Experts of a small language model: 48 squared ReLU neurons an expert.
Below are experts of layer 3 (counted from 0) of a mixture-of-experts language model. Rows are named router (the router's row for the expert) and show model dimensions 0-95. Each number is 50 + 10 x the weight over its row's rms, rounded and kept within 0 to 99.
After each expert's rows: "comes after" lists some tokens at least twice as common just before its tokens as in all text. This comes from a sample of Wikipedia text that the model never trained on. Tokens count by the router's weight.

# expert 40
router:49 38 63 49 42 45 62 55 66 59 69 54 44 37 33 57 57 48 41 55 40 45 44 48 62 32 61 51 53 41 62 36 36 57 41 55 38 63 51 63 63 39 37 48 50 56 33 41 43 66 59 43 38 38 40 42 41 50 60 45 54 60 36 48 62 56 41 60 36 62 61 60 45 50 44 64 59 45 51 37 64 36 56 46 41 63 35 52 61 49 44 59 64 33 44 59
comes after: ",", " and", ".", "-", "|", " by"

# expert 3
router:50 37 65 48 42 45 62 55 66 60 70 53 45 38 34 56 56 48 39 56 37 44 44 50 60 34 59 51 52 41 62 36 36 56 40 58 39 64 50 63 62 39 39 49 48 57 32 41 43 66 56 41 38 37 40 41 39 52 59 47 54 58 36 45 60 52 39 59 35 62 62 57 46 51 45 63 61 44 50 37 64 37 58 46 40 64 34 50 60 50 43 60 64 31 44 59
comes after: " of", " in", ",", ".", " by", " for"

# expert 50
router:39 48 58 49 32 52 33 62 53 68 57 59 48 41 51 53 63 49 37 66 49 52 31 49 55 56 64 31 61 23 37 36 44 44 35 47 37 38 56 53 51 72 60 47 59 37 55 41 47 30 40 43 52 50 38 74 36 53 41 48 49 55 52 43 52 48 70 47 48 40 35 54 52 62 53 60 51 33 56 44 53 48 55 47 50 39 45 63 57 47 43 60 58 48 57 49
comes after: " was", " the", " and", " to", " a", " were"

# expert 44
router:50 59 36 69 66 52 41 40 49 50 51 78 45 51 44 33 76 63 47 38 56 39 51 53 54 40 56 64 47 46 44 50 42 55 59 50 71 53 38 56 40 42 47 53 61 48 41 29 60 61 58 56 45 37 38 47 58 36 40 43 44 55 37 40 57 57 58 31 42 45 51 48 56 55 44 33 69 34 37 49 54 48 51 43 41 58 41 54 64 55 42 50 32 37 56 42
comes after: "\n", ")\n", " |\n", ".\n", "-", "==\n"

# expert 56
router:53 55 68 48 39 41 52 25 49 26 66 68 49 41 55 53 49 48 46 45 51 50 38 38 32 50 52 37 61 47 55 44 42 63 49 53 33 60 57 31 56 47 50 59 32 46 45 44 71 31 51 57 57 45 61 64 45 50 39 32 55 35 57 43 59 29 47 59 39 49 44 41 49 50 66 51 38 60 47 43 59 42 58 45 42 53 39 50 50 33 44 56 53 43 63 54
comes after: " d", " r", " the", " a", " R", " s"

# expert 57
router:56 55 60 46 39 49 51 31 52 49 51 50 46 33 62 59 65 38 54 65 41 46 48 35 67 49 54 53 59 38 55 40 43 73 63 55 32 65 53 61 53 50 46 51 50 46 68 38 40 65 59 42 57 50 55 44 48 46 43 58 55 58 47 45 46 60 49 60 50 57 65 38 36 43 49 34 66 49 50 44 64 34 38 44 35 39 45 55 59 50 32 24 47 46 60 67
comes after: ".", ",", " he", " He", " that", " and"

# expert 35
router:47 38 63 38 59 66 63 49 51 49 54 55 58 42 72 65 55 56 50 47 59 59 42 47 48 40 50 40 55 67 66 62 56 50 39 49 35 48 33 58 51 71 55 38 55 53 60 33 53 59 49 62 46 35 37 34 60 50 51 47 48 43 73 42 49 58 77 54 49 51 57 41 30 49 46 47 58 51 50 66 61 55 63 54 51 44 46 48 50 60 37 44 28 52 35 51
comes after: ",", "s", "ed", "es", "ation", "ion"

# expert 45
router:41 55 56 37 52 51 31 44 62 61 32 52 43 46 48 38 63 54 39 44 34 38 61 54 49 41 43 64 64 49 35 57 39 48 43 41 49 55 67 59 60 46 63 44 26 47 50 64 48 50 41 32 40 64 47 63 33 56 34 54 54 40 53 52 68 45 48 58 51 38 16 55 50 59 57 36 44 54 52 54 51 41 51 53 52 50 49 51 32 39 54 50 49 42 45 65
comes after: " (", " \"", "-", " s", "A", "S"

# expert 31
router:59 49 44 64 61 31 37 38 48 62 32 63 37 58 53 37 42 48 39 38 34 48 54 52 44 39 54 36 56 37 53 37 28 34 47 54 32 54 37 64 68 38 41 58 38 54 54 46 56 37 50 63 40 33 61 36 69 44 60 45 45 50 47 47 59 51 41 42 37 45 50 50 60 49 52 60 59 56 57 46 64 53 35 40 42 37 46 52 59 37 48 34 48 46 58 53
comes after: "-", "|", " Born", " Gen", " D", " •"

# expert 10
router:49 36 64 49 42 45 60 54 67 61 69 52 46 37 35 55 58 48 40 55 40 44 45 49 59 33 60 50 52 42 61 34 37 57 40 57 39 62 49 64 62 40 37 47 48 56 33 41 42 67 57 41 39 37 39 42 40 51 60 45 53 59 35 48 63 51 39 60 36 63 61 58 46 50 46 63 60 46 51 36 65 36 59 48 40 64 35 50 59 51 43 58 65 32 44 58
comes after: " of", ",", " and", "ed", " |\n", " in"

# expert 1
router:48 36 63 49 43 47 61 54 66 60 68 54 45 37 35 56 58 47 39 55 38 45 47 47 59 34 62 49 50 43 64 35 38 58 41 57 38 62 50 62 64 38 39 47 47 56 33 40 44 67 59 41 38 37 39 41 38 51 61 45 55 59 36 48 61 50 40 60 37 63 61 56 46 50 44 64 60 45 51 38 65 39 58 45 39 64 34 51 60 51 44 60 65 32 43 59
comes after: " of", " in", " to", " at", " for", " by"

# expert 4
router:59 63 50 50 73 58 53 47 55 46 58 34 35 43 53 27 43 49 51 55 48 58 55 58 33 43 58 34 39 74 56 54 37 61 41 56 50 63 69 56 57 43 55 63 50 48 31 50 36 53 48 35 51 39 46 68 53 50 60 48 55 59 45 45 46 46 47 41 47 49 64 41 50 53 32 65 67 44 38 47 45 48 42 61 57 47 43 71 40 62 39 32 51 42 39 41
comes after: " |", "|", ";", ":", " /", "°N"

# expert 46
router:41 37 64 49 39 41 51 57 70 49 60 58 39 31 41 38 55 39 54 61 32 40 51 40 46 41 67 44 50 75 49 39 40 55 37 58 58 41 52 49 52 47 58 45 37 61 54 51 44 65 49 38 58 39 46 34 47 53 70 65 42 62 34 34 48 53 43 47 39 55 51 52 37 54 49 52 43 44 53 34 49 40 68 34 53 63 45 54 42 53 49 33 55 37 34 56
comes after: " ", " in", " on", " October", " March", " January"

# expert 20
router:43 53 57 43 49 39 57 35 59 58 54 41 50 32 62 73 41 36 34 73 42 33 54 52 32 48 40 51 59 58 40 47 48 48 74 51 55 51 63 51 59 44 37 43 35 42 52 48 42 53 41 59 52 66 55 53 35 44 53 36 60 29 39 47 59 60 54 63 38 56 57 50 38 37 58 56 47 67 66 46 64 55 47 56 39 57 51 59 47 39 60 57 50 44 48 64
comes after: " t", " b", " m", " T", " f", " s"

# expert 59
router:43 55 58 34 36 45 43 44 56 64 57 39 67 39 57 62 50 63 43 43 42 51 38 47 33 54 55 38 65 59 58 52 52 67 59 62 72 45 45 52 65 76 66 53 52 49 41 60 34 44 49 60 53 43 37 45 58 45 63 62 63 50 65 45 45 29 62 60 60 43 55 59 30 47 48 62 46 35 47 62 59 60 53 48 46 32 47 44 50 57 53 51 42 47 48 59
comes after: " in", ".", " to", " of", " was", " is"

# expert 15
router:42 41 56 43 65 42 46 36 52 41 57 31 51 60 41 28 53 36 49 53 60 41 50 39 51 57 54 60 59 55 56 56 43 56 56 42 52 51 67 42 55 47 38 50 35 55 53 60 59 49 41 68 44 73 62 47 40 42 46 39 40 62 48 55 52 50 33 65 43 61 41 51 57 47 40 31 43 78 45 64 59 42 69 60 52 63 51 52 63 60 57 67 52 39 44 54
comes after: " P", " S", " C", " B", " T", " M"

# expert 5
router:39 31 34 58 53 64 47 38 53 37 45 33 42 51 42 40 33 52 58 46 50 38 50 56 37 41 66 61 26 59 56 46 42 29 46 65 45 48 37 69 62 52 40 52 66 51 39 66 56 53 49 41 35 61 46 42 54 41 55 44 62 37 61 35 58 43 61 40 50 52 60 40 58 58 46 61 57 46 38 36 37 51 64 50 40 49 45 45 62 57 50 49 38 43 38 50
comes after: " |\n", "0", ")", " ", "%", "1"

# expert 23
router:61 50 45 48 50 51 60 55 58 55 48 48 48 72 47 66 62 57 51 66 33 57 60 60 58 62 45 44 38 61 44 56 54 69 34 57 63 65 37 56 45 44 38 62 42 38 59 46 42 58 64 40 60 38 47 43 58 63 65 51 39 53 47 63 43 64 58 47 35 50 25 41 63 60 49 52 62 44 48 57 38 50 67 65 42 65 58 46 59 54 39 52 34 45 51 35
comes after: " ", "19", "20", "18", "–", "."

# expert 48
router:47 57 43 53 42 51 37 67 63 55 55 47 54 59 46 51 44 38 42 53 30 42 33 53 53 46 64 47 51 53 66 74 46 42 57 23 55 59 60 39 43 45 30 34 55 40 67 48 55 56 53 59 47 50 52 59 46 59 47 40 49 67 40 49 59 47 35 45 33 52 57 54 61 29 62 56 56 48 60 34 39 49 68 47 55 60 37 65 55 53 66 50 58 50 36 42
comes after: " M", " S", " N", " m", " O", " V"

# expert 6
router:48 38 64 48 41 45 62 52 66 61 69 54 45 37 35 54 56 47 40 58 38 43 46 48 58 34 61 50 52 42 63 35 36 57 43 56 40 63 50 63 62 41 39 48 47 59 34 42 42 67 57 42 39 37 41 43 39 54 60 44 57 59 35 48 61 52 41 59 38 62 61 56 47 50 46 66 62 46 49 37 65 34 60 46 41 64 34 52 59 49 41 60 65 32 45 59
comes after: " |", " of", "|", ",", " the", ":"

# expert 24
router:48 41 48 56 57 51 62 48 58 55 48 58 52 38 31 45 54 36 39 40 49 43 52 42 49 50 63 38 40 38 55 55 36 45 52 64 55 47 53 47 60 36 33 61 56 64 57 50 56 73 70 52 40 27 48 56 36 53 53 59 37 49 51 59 28 41 40 66 53 58 51 59 43 36 54 39 65 66 64 50 43 51 46 50 27 59 40 68 55 34 50 35 56 53 47 58
comes after: " L", " E", " W", " G", " l", " D"

# expert 61
router:49 38 64 48 42 45 59 55 66 61 70 53 45 37 35 55 57 47 40 57 40 43 44 49 59 33 60 51 53 41 63 33 36 56 40 57 38 62 52 61 63 39 37 48 46 58 34 41 43 66 56 41 38 37 41 42 40 52 60 48 55 58 37 44 60 54 41 59 35 64 61 58 48 51 46 64 62 44 51 37 64 36 59 47 43 63 34 51 59 48 40 60 67 32 47 59
comes after: ",", " the", " and", ".", "ing", " that"

# expert 14
router:56 55 66 66 46 52 58 51 49 53 64 41 34 49 52 42 43 56 66 37 38 41 42 45 22 34 49 66 30 35 57 57 40 39 59 45 46 37 63 60 61 49 43 39 52 44 35 49 51 48 64 48 56 40 43 48 41 61 36 36 45 50 44 63 47 33 46 46 59 40 28 59 34 53 41 49 52 55 40 63 52 35 42 41 58 48 30 54 50 44 44 53 40 43 41 53
comes after: " |", "-", " the", ":", "|", " of"

# expert 63
router:50 37 65 48 43 46 61 53 67 61 69 53 47 38 34 55 54 46 40 56 39 45 46 48 60 33 60 51 52 42 62 35 36 59 41 57 40 61 51 63 63 38 37 47 47 58 33 42 44 67 56 42 37 36 40 42 40 52 58 46 54 58 35 46 61 52 39 59 36 63 60 59 48 49 46 63 61 45 51 37 65 35 58 48 43 63 33 51 60 49 41 59 67 31 45 59
comes after: "|", " the", " of", " in", " as", " and"

# expert 7
router:69 46 35 51 46 36 55 40 51 53 52 39 45 45 45 56 50 79 50 54 46 54 65 61 50 41 58 46 40 33 41 52 57 58 52 57 53 48 45 44 35 42 51 59 44 53 67 45 38 61 62 38 42 35 60 41 67 61 65 35 54 27 35 54 40 58 27 49 41 54 47 50 51 46 42 70 60 45 33 48 52 45 53 49 43 62 67 41 49 57 44 70 45 49 46 51
comes after: " ", "–", "20", ".", " (", "19"

# expert 17
router:50 37 65 49 41 45 63 52 66 62 69 53 47 37 36 58 53 47 40 56 40 46 44 49 60 34 61 49 52 44 63 34 37 54 40 57 39 61 51 63 61 39 40 50 47 58 33 42 48 66 56 44 39 37 40 42 37 53 60 44 53 58 36 46 61 52 39 58 39 62 60 58 46 49 42 66 62 47 52 37 66 35 59 45 42 64 36 53 61 51 40 60 65 30 46 59
comes after: " the", "ed", "ing", " of", "s", "ated"

# expert 53
router:45 36 56 41 47 37 58 61 55 56 39 35 38 39 39 64 53 59 46 73 43 57 57 35 66 40 58 46 47 67 68 51 46 57 51 61 40 62 41 63 64 58 31 51 51 61 39 45 36 56 56 42 37 37 56 48 64 41 41 41 53 41 42 57 54 55 53 68 44 56 51 53 50 38 46 64 55 51 48 42 73 49 57 51 42 67 35 43 60 62 49 55 61 31 44 52
comes after: ".", "00", "0", "1", "5", "2"

# expert 29
router:46 40 60 59 58 56 56 43 59 63 50 51 48 57 37 70 57 48 42 29 61 39 61 53 43 46 50 48 64 45 37 42 43 49 45 56 38 53 63 47 70 37 57 63 42 59 31 48 57 53 58 61 45 38 30 49 37 46 43 57 34 42 45 46 51 42 49 48 37 43 55 65 69 42 65 59 47 67 57 37 44 45 53 34 36 44 54 40 35 42 55 24 57 41 47 45
comes after: " st", " St", " v", "St", " j", " f"

# expert 55
router:55 36 68 30 37 35 63 47 47 59 64 45 50 48 43 63 46 46 46 54 56 39 40 56 47 47 59 42 33 40 58 40 36 46 37 45 53 62 62 55 46 57 33 41 45 69 45 38 37 59 55 47 35 45 48 37 37 54 51 47 45 66 40 55 51 52 43 52 45 56 43 55 57 46 48 47 59 41 51 25 57 41 56 40 35 65 31 42 60 54 32 62 62 32 48 65
comes after: " |", " of", ",", " the", " in", ":"

# expert 38
router:41 50 60 33 38 46 50 41 46 57 32 45 44 69 45 44 52 49 36 49 57 44 51 79 55 60 41 30 44 40 51 38 48 38 51 50 44 49 67 62 61 38 50 65 56 45 54 52 55 36 46 35 57 63 35 60 44 70 53 30 63 73 51 52 58 40 47 56 52 58 41 47 52 56 55 46 53 46 58 42 62 43 50 47 53 62 49 39 67 42 54 62 64 38 38 66
comes after: " C", " P", " c", " p", "C", " S"

# expert 2
router:52 36 66 66 32 37 62 38 56 37 54 60 61 42 50 52 54 55 41 49 60 68 33 49 45 55 63 57 65 41 32 46 58 57 53 74 46 56 37 64 51 48 43 49 39 57 54 49 30 47 53 63 50 53 62 73 46 48 47 61 47 46 41 43 57 49 58 61 60 54 52 68 30 35 59 36 64 64 59 44 48 53 41 49 41 46 48 44 56 48 29 46 52 48 45 57
comes after: " w", " l", " f", " W", " g", " h"

# expert 25
router:49 36 64 48 41 44 60 55 66 60 67 53 45 38 33 56 57 46 41 57 39 45 45 49 61 33 60 50 54 40 61 35 37 57 41 57 40 63 51 62 63 39 38 47 47 57 35 41 43 67 58 41 39 36 40 41 39 50 60 47 56 59 35 47 61 51 40 60 35 62 63 58 46 51 45 64 62 44 48 37 64 37 58 47 42 63 34 51 59 51 41 59 65 32 45 60
comes after: " ", "-", " (", "20", " —", " number"

# expert 16
router:50 38 64 49 42 46 62 53 67 61 68 53 44 38 34 56 56 50 40 56 39 45 45 47 58 33 60 48 52 40 62 33 36 56 41 56 39 63 52 63 63 40 38 49 47 58 32 41 44 66 56 43 40 38 41 43 39 52 60 45 55 58 37 46 61 53 41 59 35 63 61 58 47 51 47 64 61 45 52 37 64 36 57 47 42 66 35 51 59 49 42 59 65 31 44 60
comes after: ",", " |", " and", ":", ";", " of"

# expert 18
router:38 37 67 50 30 36 43 43 65 45 57 44 42 45 40 61 47 60 41 58 56 66 40 47 59 45 59 64 41 53 46 40 38 61 33 55 50 56 31 66 69 50 41 46 45 54 38 39 42 64 49 43 46 29 45 36 41 60 53 44 46 66 47 58 50 48 40 51 67 52 71 56 37 44 55 54 61 30 54 50 57 59 56 48 39 57 43 48 62 54 60 54 60 31 41 53
comes after: " the", ",", " of", " New", " in", " a"

# expert 39
router:48 46 47 49 57 31 55 63 59 54 57 53 44 50 40 38 61 55 53 51 36 36 42 50 52 36 54 80 57 43 42 37 51 40 40 54 67 52 53 67 55 45 59 66 54 62 41 38 59 59 56 39 36 53 60 50 61 50 43 48 65 54 37 50 60 31 40 48 51 53 48 41 43 46 44 56 59 51 59 54 34 35 30 54 66 55 44 61 40 66 50 74 34 42 50 61
comes after: ".\n\n", "\n\n", " (", " \"", "==", "S"

# expert 49
router:51 58 59 41 57 70 65 52 51 41 57 43 37 57 42 40 49 38 79 41 61 46 46 47 31 42 59 67 56 35 44 50 42 65 58 30 47 52 59 43 43 39 44 36 43 56 48 62 43 51 64 55 68 66 53 48 36 50 40 70 43 48 47 67 52 46 52 64 58 47 57 34 59 48 50 40 51 50 52 45 60 52 66 27 59 53 34 58 59 39 53 52 54 41 52 51
comes after: " K", " H", " B", " J", " G", " M"

# expert 28
router:49 39 64 49 43 44 62 54 66 61 69 53 45 37 34 56 55 47 40 56 39 45 44 49 58 33 61 51 53 41 62 33 36 58 41 57 38 63 51 61 62 39 38 49 47 59 33 42 44 67 56 41 38 38 40 43 40 50 62 44 55 58 36 45 61 50 40 60 37 63 63 57 46 51 45 62 60 45 50 36 65 35 57 47 43 64 35 52 60 50 42 59 64 30 44 57
comes after: " |", " the", " in", ";", "|", ":"

# expert 13
router:50 37 63 48 42 45 62 54 65 61 69 53 44 38 34 57 58 46 40 57 39 46 43 49 60 33 60 49 53 43 63 35 37 58 40 57 38 61 51 62 63 40 36 50 47 57 34 42 43 66 58 41 39 38 40 41 39 50 61 46 54 60 35 47 61 52 40 60 36 61 61 58 47 49 45 64 61 45 51 36 66 35 58 46 40 63 36 53 59 49 41 60 64 33 44 57
comes after: " |", " ", ",", ";", " and", " in"

# expert 9
router:47 39 63 46 43 47 61 47 66 61 70 55 47 35 33 58 58 44 39 55 41 46 47 51 57 30 60 44 52 43 62 32 37 62 42 56 38 60 52 62 62 42 39 48 49 59 32 40 43 71 59 41 41 35 44 42 42 51 54 50 48 56 28 44 57 54 40 64 42 61 59 57 47 50 49 65 60 48 49 42 63 37 56 48 40 62 33 56 60 51 48 56 65 29 43 58
comes after: "ed", ",", ".", " and", " to", "s"